From a checkpoint of a small mixture-of-experts model trained on Wikipedia: 64 SwiGLU neurons an expert, a softmax router.
Below are experts of layer 8 (counted from 0) of a mixture-of-experts language model. Rows are named router (the router's row for the expert), gate (a neuron's input weights, with its number), up (a neuron's input weights, with its number) and show model dimensions 0-95. Each number is 500 + 25 x the weight over its row's rms, rounded and kept within 0 to 999. Numbers have three digits each.
After each expert's rows: a language model's description of what the expert responds to; "gets" lists some tokens that make up at least twice as much of what it gets as of all text. This comes from a sample of Wikipedia text that the model never trained on. Tokens count by the router's weight.

# expert 41
router:485506513498500513498489542473532477521493476492496522504531539451505510492523487523491521504539486485519532474487511431550475494483522472519527454540517474506505524518507524487531509519474494534499493515506519517541435510504480520490471526563540493474458504519521504455513497509509463515
gate0:499501505486487477511461469485524472506567515511491461541511554492484483498484495478502460501534520464493495533493522484495487489505493459502460477532472483495518512508518509463484542518504536493455465497488532456493517485548470477503554528491489485529530490538525512509545500522513467529
up0:465506544546507505437438526493453480502488511473489515502488516504472517489501499501530498497557501499463475467510503462440454507488457496519508518488477506489487492502483465498501509484506513499503462545522530502508504524541458539515512506464524514556503516496506478487485496517512475539
Description: Pipes, dashes, line breaks, headings and field labels that begin lines in infoboxes and tables, such as ==See also, Career, Place of birth.
gets: "|", "-", " |", "===", "==", " •"

# expert 9
router:496540524465531536489476487481515515543497501501517515487522491499538525460491469521494530485535547487482488516569497518515527467489499496538538478521489491483529534533544519488555505536520532517527482518483532510529522564513479497500465510519523499504486520489493464472517518495524516484
gate0:467503476534500531462548522529485505531509499485512488456537479498515484538528509483511535500510510508501496464522477536534502475535507478495529442475509485497478504538503489518450526511525483460454532532475508476564458508520517516523448495515474513523507476477484499481515493509505523477
up0:515543493498526482504471532543466483497517549502517477512533491508511525496521515467498528531503518511515451535488521459530502489498509512515464516488512535512472463469510501501555475543529464528554453500519476484468535499500513507488506523478552480522502482502524452483513512509529473526
Description: Short syllables opening or continuing foreign names and place names in lists and tables, such as Z-an-jan, Gu, Ren, Kar, Los.
gets: "an", "in", "i", "u", "on", "o"

# expert 40
router:504515520508499556507529506506508493528501498480556533519471521502512510464518487520502526456519499466464529460501483462525484487477490493510521435498495483496529519514508525483510530562446535529501506528465529485528477490506503500474520513508500458465524461514514532500479532505507447510
gate0:521470461490502477542505471480486510547497492499443505486520533481547499478497526507516486546498476490491504561507489529502521479485522489553494532499515497528489511546511521523512539514526467506496519495492507519485489539516513439470489477432488496486506499527531451512482483499515460488
up0:466516486499472517551508486524460541492504520448513472462497534523516517509507507491449475474508493514476515547531498532517522497532513504476493461484493477496526548542540482507506506515464518483512467487489494504493519552463517481461458494493471511431507488487488474487485527535499507494
Description: Prepositions following a verb, noun or number, such as in, of, on, over the years, during, through, from.
gets: " in", " of", " on", " for", " at", " to"

# expert 27
router:514542531485527506475485549518514499496493489501507514445550500482536519487501499525534505498518555507448525476532477485516533518497462471518550479526477474498534520490459505508529482495486522539488465534497508508500501553478520435481481516518503484496507476520509509465491496477540484512
gate0:474487467499485525521539470544439511536537512515482481525501490525447481509505498525487478523481495505544529496478524525545502529498481544519513493505448501491471522516551508501496516516481463538509488489512498499562506480521522523508507503499510510465527455509479482488492470494493568506
up0:508550518472516524479484483537551517500509525511516480495538481487524510460498502521534465509535510505487501494503514526542493518527510473502475484529478539484523525559499511468476532500459512533483522530520525512537467535480530509476505557516529515470519491471482489502476541525474478537
Description: Single capital letters starting a split name or word, such as W in Wise, L in O'Leary, R in Routledge.
gets: " H", " L", " K", " B", " T", " R"

# expert 35
router:502535514512486522492528488523499483534479491454520540501480510506524508485517466505494512459495508482492542482511483474503498507470481510526546444504523452462489494505505508508505496561471563555494480529496516487523484511502528503481510540525521477450488456524527524464502489450514485507
gate0:548471495476502496498506488450483481515492475487511532508483492518524521488486537490484499522517504481527502496509470482508502473474512540492517505544481538480492471472539520499471551482430521463529480472503473513510483511482504505476532485507453530460536510433493465531475504542498518519
up0:524512456500496514495490515479456517495514517544506525499493482489517505465528539504496519491545530552506473508481482500510484523501484563509531503451476495483467489472489541474485514467492486469510454488507521475496546524506549507502505487518531515537473535498538522503510494513523425482
Description: Conjunctions and clause openers like when, where, after, However, Even though, In 2000, linking narrative sentences.
gets: " that", " of", " In", " after", " but", " with"

# expert 46
router:530544499535513507503501501500523475528510472469542556480499532488521491498536493505507533469534498478498531512502490471505516501490498479522556487519456502477513538498479539479515490496507554522482505529502501494523515539510481446481498513500528505483513463514525526467496503439520435539
gate0:507458509514511489558469475506483483501522479520550478515483511526457501507492551498474490498472483511480521492472480497509515500525481547452512515439471507492540463532482504526494468510552476485527524551526507464497509515486515520456475541457524487493494536494484517512487517506489505529
up0:488469521527506513521474489468516469517516469532529487501516494555517440514509491531503521489546502491515544503537546479520484509436505499490464504499501532506549490531496467494497495511527473572506511494527471530522473512514491485507524468508507517540553484490514470489523491479505502473
Description: Words inside titles of albums, songs, books and named venues, such as Love in I Love Rock 'n' Roll, Still, of.
gets: " of", " The", "'s", " for", " You", " No"

# expert 2
router:527513493500501540483475528517521485555511492497522503477512526467533538515502519532517519493535543510438500496523501488520502525450487502481551507543483461490532543493456520452511511504477506497465460522494512493521497585520494488489488520484507500509472497506502498485493538481514518532
gate0:476512470470538434504482511518485509547502460428527511525510478529489491508490486501471533505543466535547552523511503529540494506491522499484494503497525482489476487509487533517476494456521510523476510539461476462488524505515503526511493544525514498511503456490489505514483526536485526492
up0:459504454520459488481494489547471477520442515518545469513490509492515539502533479494513532492532526514533519480472534477499460524518528493512529498499500491533518505515504467474537462502473514474498491520455489482474514542456516522517535502546502469506507495503435527483525486510506502507
Description: Consonant letters and clusters inside words, often opening a compound's second part, such as turbo-ch-arged, night-m-are, con-fl-icts, decision-m-akers.
gets: "b", "c", "m", "l", "h", "p"

# expert 1
router:514526513525502542501517504521512497555451478490523529458483530529523507457503483546484506500529511499501515448491494483514514495481508501510510467516514500510525518492507511502517486559477534515509473516487545496544485518495489461479528512550540470452522474543522519492478489519559471496
gate0:482500501528443499536465549513532529493517482502458500499465500508544492510480476469524497515518482543547487549500508503503486477519510487506536460506513517497477510536542531523527509438495499525497493487502530531516546499500498494490522449535520506474480465484476459499515477466529521515
up0:531499529466500501515491529502475494503520516448512498475519476464530474506508505490477501456524495476461451487527498495517494537503484547469476517499486482531514482504514481491477480470508499476544501512515469533487521459493487542553424499532480510488469522470479519515506543536508540496
Description: Past-tense verbs after a subject pronoun in biographies (took, won, joined), plus the prepositions of, in, for that follow.
gets: " of", " in", " for", " to", " with", " at"